From a checkpoint of a small mixture-of-experts model trained on Wikipedia: 13 layers.
Below are experts of layer 5 (counted from 0) of a mixture-of-experts language model. Rows are named router (the router's row for the expert), gate (a neuron's input weights, with its number), up (a neuron's input weights, with its number), down (a neuron's output weights, with its number) and show model dimensions 288-383. Each number is 50 + 12 x the weight over its row's rms, rounded and kept within 0 to 99.
After each expert's rows: a language model's description of what the expert responds to; "comes after" lists some tokens at least twice as common just before its tokens as in all text. This comes from a sample of Wikipedia text that the model never trained on. Tokens count by the router's weight.

# expert 25
router:59 48 47 50 47 49 46 38 41 61 50 24 48 34 57 47 66 58 44 54 52 47 61 35 43 40 64 40 47 28 68 35 42 65 68 41 47 55 32 49 44 47 59 35 60 36 37 50 70 60 38 47 51 56 28 64 25 42 50 47 38 70 33 60 54 29 46 56 58 48 57 33 55 60 47 51 39 54 51 35 40 42 46 40 54 31 76 63 26 43 33 55 53 48 71 62
gate0:27 36 43 60 47 39 39 50 47 44 50 37 55 70 67 39 32 59 29 29 63 54 50 72 35 60 51 39 58 36 49 43 57 33 39 62 36 32 43 54 59 55 62 50 51 37 38 47 64 53 53 46 35 50 41 54 26 43 25 40 50 68 49 48 66 50 62 39 45 21 42 37 74 37 53 39 64 41 71 57 47 44 43 62 47 33 36 84 42 51 32 62 38 62 40 31
up0:63 49 38 49 60 44 60 62 44 39 60 48 50 40 37 40 48 44 72 62 37 47 38 36 41 39 46 24 43 65 19 41 40 46 60 58 44 54 48 38 58 23 46 46 53 55 42 42 59 41 64 50 60 38 51 38 29 46 54 32 71 59 55 31 66 48 74 39 50 61 38 46 55 65 46 50 57 39 45 70 57 43 80 58 43 38 50 31 32 36 56 63 29 32 46 60
down0:46 64 43 37 52 41 37 27 47 55 60 55 68 50 50 27 45 71 52 41 59 51 45 62 44 55 59 76 47 50 57 60 90 48 65 49 38 51 45 26 69 69 62 48 27 31 51 37 44 53 47 55 23 53 41 42 83 31 61 46 63 38 40 45 62 30 45 48 58 57 51 40 44 68 29 63 51 26 38 50 43 53 65 48 56 75 44 68 51 43 54 46 44 57 41 37
Description: Awards and release details. Table and list starts in music, film and award sections, plus words like medal, Award, Won, recorded, received, Coordinates.
comes after: "\n", "\n\n", "- ", ")", ") ", "\" "

# expert 15
router:45 55 42 39 66 47 63 55 37 50 31 45 29 40 49 38 46 51 60 51 51 48 60 39 60 24 63 35 40 38 56 44 44 80 58 55 52 84 46 48 41 31 74 50 59 61 63 37 56 68 50 68 56 43 36 65 42 42 61 60 25 62 45 51 40 50 48 48 46 62 60 54 71 64 44 56 43 51 53 19 59 32 56 56 53 36 60 56 36 51 43 38 68 41 71 76
gate0:45 26 45 53 55 58 44 65 37 35 60 30 58 47 55 34 59 49 49 48 82 47 53 31 38 56 64 42 48 42 63 49 50 40 53 28 61 57 35 40 67 40 39 43 49 39 55 75 44 54 76 73 49 47 49 61 56 60 56 45 60 40 38 37 61 48 55 52 54 51 66 59 64 53 50 47 59 61 72 13 54 58 49 59 40 63 42 58 62 39 73 55 47 58 49 42
up0:66 34 62 60 41 50 48 50 63 41 68 58 52 59 70 59 33 37 45 30 39 47 58 43 85 81 38 42 46 57 41 35 47 67 43 43 44 35 59 48 67 23 47 54 61 52 33 72 46 52 47 47 49 19 56 63 43 71 36 48 50 44 55 32 64 52 33 29 47 57 47 47 40 77 53 43 35 48 51 58 26 44 29 51 50 60 36 41 52 45 53 60 40 49 43 47
down0:39 48 41 56 52 52 52 44 23 61 52 50 48 40 52 49 56 64 46 65 59 58 38 64 40 40 61 51 65 37 46 62 35 56 45 62 51 53 29 24 45 56 55 28 59 40 46 47 42 56 56 57 55 59 46 45 48 48 57 58 49 49 49 52 31 43 61 36 65 41 50 66 73 45 55 54 60 46 32 35 52 54 38 48 46 44 56 66 40 48 44 40 65 53 46 66
Description: Mid-word fragments. Short subword pieces inside longer words, such as id in suicidal, tid in intertidal, as in Eurasian, and words like Senate, Catholic.
comes after: "-", "re", "en", "ic", "in", "inter"

# expert 4
router:53 46 43 46 59 54 62 53 57 43 46 50 62 24 57 58 47 42 47 51 52 43 53 41 36 24 42 40 30 41 62 32 44 54 66 54 47 55 44 73 20 47 47 33 54 53 50 67 62 79 35 63 64 64 50 62 47 77 50 51 32 82 76 66 40 35 61 47 45 48 44 56 54 55 42 51 49 63 66 30 51 43 50 46 58 21 62 66 34 58 36 42 66 58 48 50
gate0:62 47 45 67 56 40 64 50 69 47 34 58 50 46 22 48 44 44 47 38 30 41 29 63 65 47 60 48 74 60 36 77 56 63 40 44 37 58 70 36 46 58 56 60 61 46 28 42 52 37 44 33 61 46 51 52 46 42 55 48 46 48 53 35 55 68 53 48 63 48 39 44 44 67 26 51 48 70 52 60 46 42 69 47 63 52 52 51 49 55 55 45 55 41 71 55
up0:64 65 31 44 70 49 57 60 49 49 53 55 62 51 56 57 44 46 55 58 52 49 41 41 44 44 54 50 61 55 51 57 40 48 61 58 70 55 55 56 39 45 59 48 24 64 34 39 49 57 59 49 48 52 62 49 55 47 43 57 44 41 60 44 54 69 53 54 41 55 22 49 45 48 35 49 47 48 28 31 57 39 50 56 52 26 43 41 52 40 45 41 75 55 44 69
down0:32 38 71 54 49 64 56 58 66 52 52 35 47 49 64 43 48 29 20 57 55 40 51 58 74 56 39 53 52 53 62 64 50 53 48 71 45 45 38 51 35 48 32 71 26 68 56 54 52 28 67 60 42 46 37 42 54 53 43 48 51 59 72 56 51 42 46 67 30 29 71 68 70 48 41 47 57 58 78 41 52 68 53 54 54 32 52 66 44 58 51 55 55 56 44 20
Description: Line breaks and clause openers. Line breaks ending table rows or verse lines, plus clause-opening words like which, when, for, what, After.
comes after: "|", ", ", ")", "==", ". ", "==="

# expert 2
router:50 38 37 33 66 58 56 55 41 59 48 55 59 37 37 49 58 51 55 60 47 35 55 34 36 49 42 31 16 49 51 28 39 49 67 38 45 53 32 64 34 51 55 46 51 42 37 54 51 60 36 55 52 63 26 67 40 57 76 69 26 72 41 43 49 18 44 56 60 68 55 50 58 55 40 58 47 50 44 18 45 52 57 32 41 41 61 52 31 43 38 51 55 44 72 67
gate0:32 35 46 61 46 45 58 39 48 25 69 49 42 41 75 54 60 48 54 51 53 55 49 63 41 48 39 54 51 34 34 63 52 28 44 50 67 63 43 60 49 43 51 58 41 45 48 53 56 47 33 49 46 57 64 64 46 49 45 53 51 55 31 38 44 44 45 33 54 55 29 49 76 56 31 45 27 45 60 39 34 75 69 54 52 42 66 47 51 41 36 43 88 71 62 67
up0:50 36 43 58 43 37 52 39 59 43 52 72 56 54 74 62 50 61 59 58 57 52 50 48 37 57 40 55 44 40 52 54 59 41 44 33 40 51 52 70 35 53 48 69 50 60 46 49 60 39 31 61 48 52 46 67 61 47 56 43 54 49 28 32 37 49 28 55 54 60 37 48 55 52 27 50 18 43 60 28 17 57 37 52 65 57 61 59 47 51 51 35 58 64 65 60
down0:57 62 63 49 60 46 69 41 78 43 40 57 53 47 66 51 60 56 81 61 47 31 44 32 54 38 44 55 70 56 52 80 47 64 71 51 56 67 56 54 53 56 62 60 58 58 46 42 45 57 28 53 54 53 40 38 67 36 45 41 58 40 49 56 47 30 55 61 55 49 58 57 57 68 52 64 58 36 52 54 50 57 55 32 79 35 36 43 57 57 51 75 37 49 47 43
Description: Clause connectives, table numbers. Sentence-opening connectives and concessives like However, Although, Since, According, plus commas, percent signs and number cells in tables.
comes after: ". ", ".", ", ", "0", "3", "9"

# expert 23
router:46 44 43 43 64 45 64 35 50 50 63 40 49 43 64 53 49 37 51 53 54 39 54 31 36 28 51 46 39 41 60 36 60 50 71 65 46 63 40 49 38 35 44 45 50 47 50 54 62 53 34 59 63 66 40 40 41 57 43 51 00 69 44 55 56 30 62 45 50 51 53 34 66 47 39 50 43 39 40 52 43 58 59 61 64 22 53 57 41 60 40 55 64 56 59 49
gate0:50 54 45 40 37 27 45 47 46 46 33 50 42 41 59 28 43 40 66 45 52 58 58 41 36 63 52 56 48 70 72 49 42 39 43 37 58 76 82 38 50 56 51 48 48 51 32 54 55 40 40 55 73 53 46 20 50 47 45 45 52 43 35 25 54 53 66 63 52 45 59 52 59 40 39 60 70 61 41 54 50 60 53 69 48 44 34 43 36 49 47 31 46 38 27 82
up0:43 49 50 54 69 50 48 55 27 78 48 58 51 48 32 51 56 32 45 43 23 25 52 45 27 55 52 28 37 42 46 62 38 51 53 39 47 65 52 76 50 66 51 51 52 49 62 65 73 50 70 69 52 46 57 55 56 54 55 59 45 54 48 59 58 61 45 49 79 48 78 54 56 46 63 34 52 30 50 50 45 45 41 39 26 51 69 58 36 43 63 57 56 53 52 39
down0:42 63 52 54 46 68 32 54 67 39 61 38 69 42 62 58 48 27 80 53 56 65 31 62 56 50 59 35 65 30 68 41 44 72 41 48 50 64 37 55 40 46 40 47 40 42 54 59 70 40 58 56 61 57 39 63 48 46 44 64 57 46 47 51 37 46 40 58 34 50 48 42 69 43 39 63 63 42 65 73 44 58 39 41 50 86 56 46 48 49 63 39 58 63 53 56
Description: Word-initial stems. First pieces of multi-token words right after the, of, a, to, such as pris-ons, rest-ore, locomo-tives, Brit-ons, nick-named.
comes after: "the ", "of ", "and ", "a ", "to ", "in "

# expert 1
router:46 35 46 34 54 75 51 57 40 60 58 49 57 39 61 36 43 42 77 60 42 48 48 41 59 30 49 35 43 44 58 45 64 55 49 57 25 50 31 69 45 25 77 40 67 49 61 62 43 69 35 58 59 50 31 57 49 38 59 60 51 47 37 50 43 38 43 42 36 47 35 48 60 68 38 61 39 53 65 34 42 47 34 43 47 28 59 57 16 45 55 43 53 55 50 54
gate0:40 56 46 68 56 49 61 50 69 35 76 51 55 47 52 38 51 78 36 32 58 53 33 43 53 80 58 44 42 42 37 47 77 52 37 27 53 56 69 32 46 64 50 54 63 31 34 79 32 62 51 48 44 62 51 39 79 37 69 44 52 51 40 35 41 44 34 40 45 63 68 57 48 70 48 20 50 44 61 42 54 66 48 58 52 66 55 39 56 59 70 60 42 35 46 38
up0:43 34 24 63 46 48 30 49 41 41 49 64 58 44 53 53 54 58 51 47 41 58 46 37 60 58 46 72 16 55 61 44 49 69 69 49 49 47 49 48 45 50 39 45 50 56 31 42 44 55 36 60 48 44 46 52 62 51 56 56 59 56 53 50 53 58 45 64 40 55 53 64 38 63 68 47 47 54 50 51 46 72 51 37 42 46 55 54 40 28 57 52 36 54 51 42
down0:37 45 58 48 57 34 40 41 46 63 56 52 58 56 43 35 55 37 40 35 44 21 62 60 67 46 46 51 42 32 52 31 52 46 27 37 59 55 33 36 48 25 62 64 62 66 52 66 68 50 52 23 39 68 53 51 57 61 65 48 54 49 63 43 35 43 33 40 62 42 50 62 56 51 48 47 38 36 52 49 63 42 48 37 55 43 51 43 54 56 30 38 40 43 60 44
Description: Comparison and function words. Comparison and filler words like as, same, like, too, be, also, plus word-internal pieces inside personal names, such as Mor-it-aka.
comes after: "the ", "U", "Ch", "S", "An", "O"

# expert 22
router:51 42 43 45 58 44 41 26 39 48 42 58 61 20 62 33 55 48 48 54 41 46 68 53 49 43 43 38 47 53 49 47 53 48 67 59 41 44 46 78 53 78 62 50 49 27 50 56 59 63 44 48 55 67 35 66 49 53 63 63 40 88 36 44 62 45 34 61 47 80 23 51 57 48 43 50 48 55 55 27 54 50 54 36 76 43 66 43 49 43 34 51 61 50 51 77
gate0:51 42 60 37 36 70 82 42 61 62 53 50 68 50 58 77 45 42 53 51 37 54 80 62 48 14 52 43 47 53 32 45 47 48 62 55 43 52 63 56 45 33 56 42 65 50 36 58 69 47 13 44 46 14 48 53 39 46 57 59 40 70 51 57 49 48 47 46 62 42 57 46 57 48 53 70 38 57 41 66 55 50 61 28 50 53 61 63 44 66 38 62 55 54 45 69
up0:59 45 57 50 59 42 40 61 52 66 45 44 51 71 50 37 66 39 51 45 58 57 62 30 47 53 75 57 14 59 63 27 66 58 56 57 49 58 55 44 46 49 76 44 38 51 49 54 57 71 61 48 65 32 67 35 47 41 38 55 45 36 61 65 39 52 31 47 46 50 55 48 66 50 51 42 62 64 48 35 75 63 46 64 43 51 33 40 39 50 53 49 47 62 42 44
down0:39 53 68 45 51 46 36 64 61 54 53 62 44 58 71 51 43 50 51 36 28 63 56 59 70 52 42 63 38 40 65 51 39 66 53 61 48 44 77 42 63 43 50 30 60 61 58 32 52 51 53 41 58 35 63 41 58 50 62 54 33 55 39 39 42 40 48 38 69 34 76 48 36 49 48 56 54 33 46 48 57 45 56 44 50 63 70 59 51 40 33 49 68 49 40 34
Description: Numbers in tables. Whole numbers and final digits in tables, dates and infoboxes, such as 0, 5, 81, 201-9, or population totals.
comes after: "| ", ".", "–", ",", ":", "200"

# expert 19
router:39 53 23 48 55 52 45 41 43 47 57 63 50 30 56 45 47 44 80 51 48 51 54 37 32 55 40 34 34 43 47 37 45 50 56 56 38 51 41 59 42 25 38 43 49 45 54 61 57 70 60 41 62 63 39 53 48 43 56 61 66 60 36 51 33 53 51 54 78 44 60 46 71 57 45 48 34 53 49 29 48 38 42 50 47 46 49 60 33 41 22 39 54 43 66 54
gate0:61 62 26 64 53 43 50 44 27 60 31 46 33 69 41 65 67 28 61 53 55 36 67 53 60 37 68 61 33 48 56 45 33 74 64 48 64 67 61 39 41 64 48 50 58 44 64 53 60 69 41 69 32 48 84 58 46 42 60 49 40 52 36 48 53 47 57 63 56 64 48 61 60 37 50 56 51 38 43 31 30 54 33 56 67 40 51 62 44 51 55 62 45 61 52 43
up0:54 67 30 25 38 53 43 65 60 50 53 43 47 66 45 72 70 28 16 49 35 40 75 67 52 54 56 49 51 42 54 58 47 67 62 46 42 48 59 31 61 58 40 59 58 51 48 42 49 38 44 61 38 47 49 47 29 40 52 83 48 47 51 58 34 50 47 36 47 72 58 53 54 50 62 62 35 67 39 28 50 47 66 45 52 59 43 58 42 57 52 52 55 72 47 55
down0:53 46 44 41 49 63 44 66 65 46 47 37 52 32 44 46 60 57 45 53 53 39 67 50 62 39 34 37 38 62 40 33 63 60 36 73 59 41 59 72 37 43 36 53 51 49 79 59 39 34 34 47 55 56 40 63 38 70 49 73 52 40 38 38 26 67 53 34 64 53 65 36 55 44 58 58 45 62 49 52 49 56 37 48 46 24 43 37 36 43 51 45 77 64 30 42
Description: Table cell separators. Pipe separators between cells in sports statistics and results tables, plus occasional biography words like began, Born, spent.
comes after: "\n", " ", "0 ", ") ", "1 ", "2 "

# expert 16
router:44 45 40 43 43 56 46 62 54 61 63 58 43 50 57 53 56 58 60 64 43 52 50 41 29 25 51 42 51 43 46 30 67 55 69 48 57 73 41 43 48 49 82 43 59 47 51 50 70 66 16 60 50 28 45 56 42 46 59 52 07 55 51 64 49 37 53 40 52 59 61 36 49 51 51 67 51 55 56 29 48 42 56 58 54 39 46 67 18 56 45 52 63 41 66 76
gate0:73 57 34 55 51 57 35 63 53 42 42 52 43 37 59 39 63 42 32 52 41 79 40 45 37 50 64 59 64 56 64 42 44 50 44 41 44 55 59 52 42 48 30 39 62 32 54 58 44 28 34 60 42 40 59 22 55 53 58 60 22 62 43 47 52 38 29 66 50 62 42 54 63 52 50 54 59 70 71 56 53 34 61 36 31 56 50 33 50 42 40 66 35 42 59 63
up0:60 58 74 59 65 36 67 30 51 40 49 42 46 41 59 36 55 40 44 39 66 54 56 52 64 57 40 65 45 44 43 49 63 37 43 40 22 57 33 59 53 56 65 30 51 60 54 51 37 45 33 61 50 48 51 72 43 51 53 55 73 36 72 43 31 77 69 49 59 30 58 41 57 52 51 42 53 38 38 56 62 69 46 63 58 32 39 67 47 34 42 39 52 44 28 36
down0:54 69 36 50 41 63 61 75 56 61 35 53 52 38 49 35 43 54 47 39 40 70 59 45 62 39 60 72 52 44 53 35 41 54 34 44 40 56 61 66 66 52 50 49 62 45 33 50 49 52 44 59 35 31 47 52 60 55 39 70 58 65 44 64 59 35 50 34 49 39 57 48 39 43 55 43 53 48 38 56 60 43 68 54 60 72 48 48 67 62 52 65 52 43 78 60
Description: Infobox and table labels. Words opening infobox fields or table headers, such as Votes, Personal, Genus, See, Turnout, Pos, Headquarters, often at the start of a line.
comes after: "| ", "- ", "\n\n", ": ", "==", "("

# expert 0
router:48 52 48 45 57 69 58 51 64 65 49 71 45 30 64 48 45 47 75 65 39 55 49 38 37 30 47 47 57 47 50 35 59 58 47 50 56 55 46 61 38 56 65 45 64 49 45 45 70 62 39 41 59 37 42 61 53 54 63 55 41 70 60 32 42 34 29 50 40 59 57 35 47 43 46 46 41 34 44 33 42 28 44 38 53 33 50 46 37 46 24 56 87 26 57 64
gate0:62 70 57 72 34 54 72 43 34 61 40 42 46 53 55 32 67 44 84 61 68 69 45 55 50 45 53 30 46 61 35 38 61 40 27 42 44 51 47 32 48 48 49 48 56 46 43 69 45 66 50 53 38 52 78 64 47 37 57 52 36 51 67 48 36 35 28 39 66 32 74 64 54 57 49 48 46 51 71 64 22 50 56 55 74 57 72 47 50 63 42 56 50 77 24 40
up0:60 37 42 53 42 45 54 52 63 46 64 60 54 46 51 51 43 35 48 34 36 59 54 58 39 83 43 30 49 40 53 75 45 32 49 53 53 62 30 71 34 50 52 53 29 42 37 18 56 58 40 46 55 71 36 62 38 62 31 49 66 54 46 54 57 62 79 68 63 72 45 49 54 40 40 51 40 59 54 39 64 67 38 51 57 46 62 44 50 33 56 30 53 56 55 48
down0:45 29 60 33 52 51 72 60 47 52 36 53 55 46 51 52 42 28 39 39 65 55 41 56 38 43 58 57 59 45 20 49 59 37 51 35 49 51 48 46 45 44 59 51 62 48 65 41 62 44 52 44 49 63 35 45 59 36 56 24 50 49 38 43 67 48 45 49 62 60 42 53 48 40 36 42 66 55 30 48 43 32 42 46 63 55 53 51 36 63 65 53 49 80 40 47
Description: Table cell contents. Cells and pipe separators inside wiki tables, mostly numbers, dashes and column headers such as Votes, Pos, Goals, Candidate.
comes after: "| ", "; ", "|", "s", "No", "2"

# expert 17
router:40 27 60 54 59 43 36 61 51 38 67 67 68 49 63 53 40 39 71 57 42 55 51 31 34 37 45 31 49 33 41 41 52 55 56 55 43 60 51 55 37 39 39 44 47 61 47 49 69 48 39 53 67 63 40 55 38 49 49 61 17 71 52 49 45 45 62 58 62 50 31 46 70 52 51 44 37 60 56 32 55 46 47 84 51 23 53 61 43 58 32 36 47 42 61 81
gate0:41 45 55 56 57 46 51 58 42 26 47 80 39 70 50 28 48 52 50 50 50 65 66 56 59 71 37 12 34 37 61 60 61 39 35 60 35 52 74 53 45 44 47 32 52 50 52 44 49 34 56 62 61 52 49 67 84 46 46 59 52 62 40 54 56 47 53 53 51 43 47 50 44 53 43 45 38 32 51 40 55 55 58 56 64 54 68 42 60 42 56 19 54 45 46 38
up0:55 49 43 38 34 44 51 52 52 70 61 44 33 37 44 63 45 45 54 62 44 36 42 46 38 29 48 73 56 27 33 53 55 62 64 56 63 46 42 54 36 62 71 69 57 54 42 45 41 64 37 49 70 64 60 47 65 56 57 52 46 47 62 47 38 55 48 50 30 45 46 22 49 58 43 43 61 57 48 47 50 72 51 54 36 60 61 51 40 55 55 66 55 83 51 45
down0:61 43 41 49 54 39 55 51 41 41 55 61 59 48 53 43 57 42 54 43 50 62 54 53 44 56 49 44 42 36 70 43 61 25 38 61 39 41 43 56 59 42 52 53 27 57 36 46 41 53 67 36 48 51 62 62 51 47 56 43 60 55 46 35 62 72 47 35 33 49 50 63 46 53 34 47 50 50 36 41 52 72 57 79 49 41 73 48 67 29 42 24 60 28 37 71
Description: Content verbs and nouns. Main verbs and participles after was/to/the, such as charged, served, announced, found, named, plus head nouns like result, publications.
comes after: "was ", "to ", "the ", "a ", "and ", "is "

# expert 28
router:39 54 59 41 54 59 36 50 56 48 56 52 44 09 62 50 49 49 73 53 55 54 64 39 26 52 42 35 35 48 72 40 41 47 53 48 46 50 42 46 40 32 88 48 53 47 53 63 67 69 38 56 59 59 44 58 39 50 49 71 00 55 29 51 54 74 55 54 48 55 56 37 67 54 39 42 48 56 50 52 51 41 39 45 43 34 63 52 28 36 25 41 52 50 74 48
gate0:60 67 44 60 34 78 36 45 48 44 49 71 32 61 45 75 54 75 46 48 56 32 33 42 50 45 69 64 42 42 35 67 73 50 48 25 36 63 55 49 46 60 34 41 49 41 73 50 32 57 56 60 49 51 51 52 67 42 57 51 40 46 43 49 12 47 42 45 65 49 55 45 50 44 30 50 52 45 27 52 16 61 60 47 59 83 57 56 44 66 41 33 61 64 60 56
up0:73 64 68 56 65 52 53 59 36 71 38 43 44 48 37 47 47 40 26 49 49 76 54 44 47 46 54 48 50 66 49 52 38 56 56 36 62 47 40 38 51 33 63 64 48 60 42 39 40 34 65 41 54 44 73 53 29 47 55 48 56 46 52 59 58 48 61 56 50 53 47 71 33 49 46 22 44 38 59 51 62 46 53 45 54 56 57 27 53 54 48 72 42 33 33 58
down0:64 49 54 42 55 46 67 53 44 69 48 54 44 44 35 42 34 40 37 27 48 58 60 35 41 59 56 47 68 40 55 56 46 45 63 39 51 18 30 34 50 37 50 53 56 44 51 49 45 52 47 47 60 31 45 59 69 49 27 54 55 75 47 55 60 48 47 59 45 47 62 35 51 28 51 28 57 38 67 65 66 33 55 58 36 36 63 47 49 47 49 40 63 56 50 56
Description: Articles and auxiliaries. Determiners and auxiliary verbs in running prose, such as the, a, was, were, has, been, their, very, more.
comes after: "of ", "in ", "'", ". ", "to ", "and "

# expert 13
router:35 40 50 46 48 43 47 51 38 58 52 62 49 29 67 43 36 49 46 54 48 48 53 49 17 38 46 50 42 53 55 41 48 66 66 48 42 53 27 74 38 44 47 53 29 47 57 54 56 57 48 55 69 73 09 52 36 53 53 47 67 63 24 68 45 02 44 35 54 51 35 50 61 65 48 43 29 42 39 43 63 32 38 36 40 41 53 55 24 40 56 51 72 36 52 63
gate0:59 70 48 62 44 75 41 56 48 33 50 67 50 38 35 38 77 45 39 69 53 54 37 62 52 45 48 65 63 48 46 56 44 58 56 60 53 51 66 52 34 52 48 09 55 52 45 63 57 82 47 27 63 56 38 36 53 62 64 63 40 36 50 50 48 46 33 61 63 53 30 30 45 53 45 41 39 35 45 69 47 56 51 56 68 57 37 53 60 40 45 69 52 62 50 23
up0:67 56 53 60 24 50 61 69 36 32 39 70 39 36 34 41 61 55 29 70 50 45 38 69 40 45 48 49 75 61 74 52 47 32 57 48 63 53 62 58 40 49 57 41 57 57 64 51 50 62 50 47 56 50 38 40 58 48 66 58 47 32 56 50 58 37 40 66 64 53 36 52 43 42 46 57 58 53 39 67 45 35 66 60 79 79 50 41 52 36 34 60 44 58 57 27
down0:51 35 52 53 38 48 66 60 56 42 48 38 25 36 81 63 40 53 49 66 40 47 44 57 57 23 43 51 43 46 61 63 62 46 61 54 58 43 49 61 44 32 57 55 59 53 72 54 54 43 52 52 40 62 38 14 51 40 58 59 49 47 61 66 76 64 46 74 44 57 76 51 43 44 57 46 64 56 59 69 45 36 64 72 56 55 57 37 94 53 40 22 43 52 45 64
Description: Section and list boundaries. Paragraph breaks, list dashes, == heading markers and colons after infobox labels, plus by, at, and York, Royal.
comes after: "\n", ".", "\n\n", "=", "==", "==="

# expert 31
router:50 69 52 36 43 50 44 48 59 45 43 48 52 23 43 44 54 55 33 59 52 49 64 47 55 44 45 44 47 33 66 42 60 45 55 54 47 53 44 65 53 56 67 47 51 40 52 48 70 48 45 47 45 63 15 51 34 39 63 60 49 88 27 47 50 19 45 58 45 70 38 44 67 47 38 28 54 50 41 54 47 28 57 42 43 34 65 54 36 25 41 52 65 48 56 74
gate0:64 55 58 50 42 38 61 47 51 67 43 62 42 50 46 48 40 59 40 51 57 53 32 62 54 56 50 64 60 49 42 71 68 54 43 35 50 80 45 22 57 48 52 37 43 45 47 43 55 54 33 54 54 60 68 45 41 49 39 50 36 42 52 39 60 53 53 59 48 32 62 33 45 40 36 50 48 56 32 59 50 70 35 45 74 37 44 46 37 65 47 44 50 49 40 39
up0:50 45 55 57 54 60 54 57 37 59 68 20 71 57 54 61 61 53 43 56 61 51 32 63 50 35 50 53 54 47 67 55 40 59 26 54 60 43 34 55 55 39 78 53 57 50 65 69 42 56 52 52 50 70 29 66 58 66 54 43 55 61 46 56 58 29 56 36 49 72 60 52 63 52 68 44 59 42 36 63 39 71 66 52 52 57 46 54 49 64 44 62 54 49 52 48
down0:66 57 53 48 72 34 52 57 44 45 28 49 35 55 48 66 50 45 37 19 30 67 38 43 41 59 48 60 64 60 65 37 48 57 55 39 61 37 65 53 47 51 39 73 42 46 58 65 70 51 74 43 50 57 51 50 31 64 44 30 47 57 31 54 58 56 49 51 41 24 47 54 67 49 48 15 24 59 32 52 62 56 54 58 57 42 28 53 34 41 38 46 45 55 42 48
Description: Word endings and year digits. Final digits of years after 201 or 202, and word-final pieces like -s, -y, -ment, -ages, -ations in names and titles.
comes after: "201", "202", "200", "199", "197", "198"

# expert 26
router:63 43 44 53 54 35 42 47 60 71 59 41 62 37 63 66 56 54 70 45 65 49 43 44 25 17 39 45 35 60 46 34 59 36 57 68 46 52 33 54 37 61 62 40 45 46 47 60 67 57 35 52 46 59 45 54 21 51 47 52 14 56 47 41 43 35 48 51 37 41 47 50 58 50 51 48 50 41 67 34 53 46 34 61 47 46 44 60 43 62 34 54 42 46 69 74
gate0:59 66 51 49 41 57 45 67 33 59 55 67 61 53 41 34 53 55 56 44 45 47 50 47 56 33 51 52 64 53 28 55 51 45 66 66 30 52 54 45 40 51 57 69 64 45 43 58 72 59 34 61 71 50 35 43 38 47 83 58 41 52 33 35 56 39 42 66 49 49 69 46 42 50 42 40 56 58 54 52 65 56 39 79 50 60 68 42 53 50 68 34 57 41 49 40
up0:32 43 45 78 21 81 46 46 61 42 65 46 38 22 61 66 73 42 67 65 48 34 65 43 54 64 54 33 54 59 50 66 41 44 43 67 86 34 58 53 53 65 43 39 32 49 73 65 42 54 61 36 60 57 39 58 60 48 57 56 52 54 54 37 43 57 62 63 45 42 55 60 50 66 52 56 31 48 62 37 51 47 47 40 49 45 64 35 46 37 60 45 58 46 44 59
down0:43 42 66 56 31 61 52 35 51 43 60 35 17 57 64 57 34 62 63 40 58 77 34 38 63 41 70 55 72 47 48 35 64 33 58 60 37 22 60 55 46 34 49 49 25 55 54 73 51 30 66 57 61 55 64 56 32 67 53 32 64 49 58 77 62 53 47 36 45 58 65 63 62 49 63 51 52 63 46 47 47 48 45 52 61 41 48 27 64 39 53 67 38 23 27 40
Description: Pronouns and table blanks. Object and subject pronouns (him, them, there, she), blank table cells and single spaces, and name or word pieces in lists.
comes after: "| ", "a ", "s ", "his ", "D", "J"

# expert 12
router:37 41 57 47 58 45 67 43 46 65 55 38 61 38 67 57 47 56 68 51 56 39 54 47 28 40 38 45 25 43 53 39 71 45 55 55 43 54 45 84 52 48 36 38 37 62 35 56 66 52 41 51 64 77 30 52 41 47 45 41 53 76 35 41 45 23 47 62 51 50 59 49 57 61 36 60 39 37 50 29 58 28 31 33 45 44 58 59 47 33 42 42 62 48 52 51
gate0:44 45 54 52 55 60 32 55 56 48 54 63 43 55 45 40 52 43 38 46 67 60 25 46 44 46 24 23 55 49 50 53 49 48 49 42 54 43 70 47 47 67 51 48 40 53 42 51 75 42 41 50 61 52 51 39 33 44 85 50 35 64 35 56 43 53 54 56 41 56 37 42 43 48 71 53 20 63 48 49 54 75 58 50 51 52 62 57 44 48 47 52 41 55 32 40
up0:75 71 47 38 44 34 72 46 59 53 44 41 57 23 37 56 34 59 48 46 44 53 66 53 43 67 65 55 64 30 43 58 64 51 57 33 39 36 40 62 24 58 57 46 69 52 87 51 58 63 56 33 42 65 45 54 56 40 38 56 86 48 47 59 57 44 33 67 59 31 65 45 21 57 38 27 35 37 48 42 25 32 66 42 59 43 78 34 32 46 48 41 58 58 44 44
down0:33 33 36 44 40 57 75 34 49 57 52 55 71 64 48 60 63 70 40 56 54 52 36 60 55 50 42 66 47 40 60 36 50 50 42 57 48 70 43 54 55 49 41 22 65 27 48 46 61 73 41 63 39 48 64 78 80 60 57 37 61 55 42 42 49 29 51 45 48 33 40 35 30 37 48 48 57 45 30 42 33 59 30 56 59 56 52 76 63 39 60 62 76 49 46 38
Description: Year prefixes. First three digits of years such as 201, 199, 192, split from the last digit, in dates, parentheses and lifespans.
comes after: "(", "in ", ", ", "the ", "In ", "–"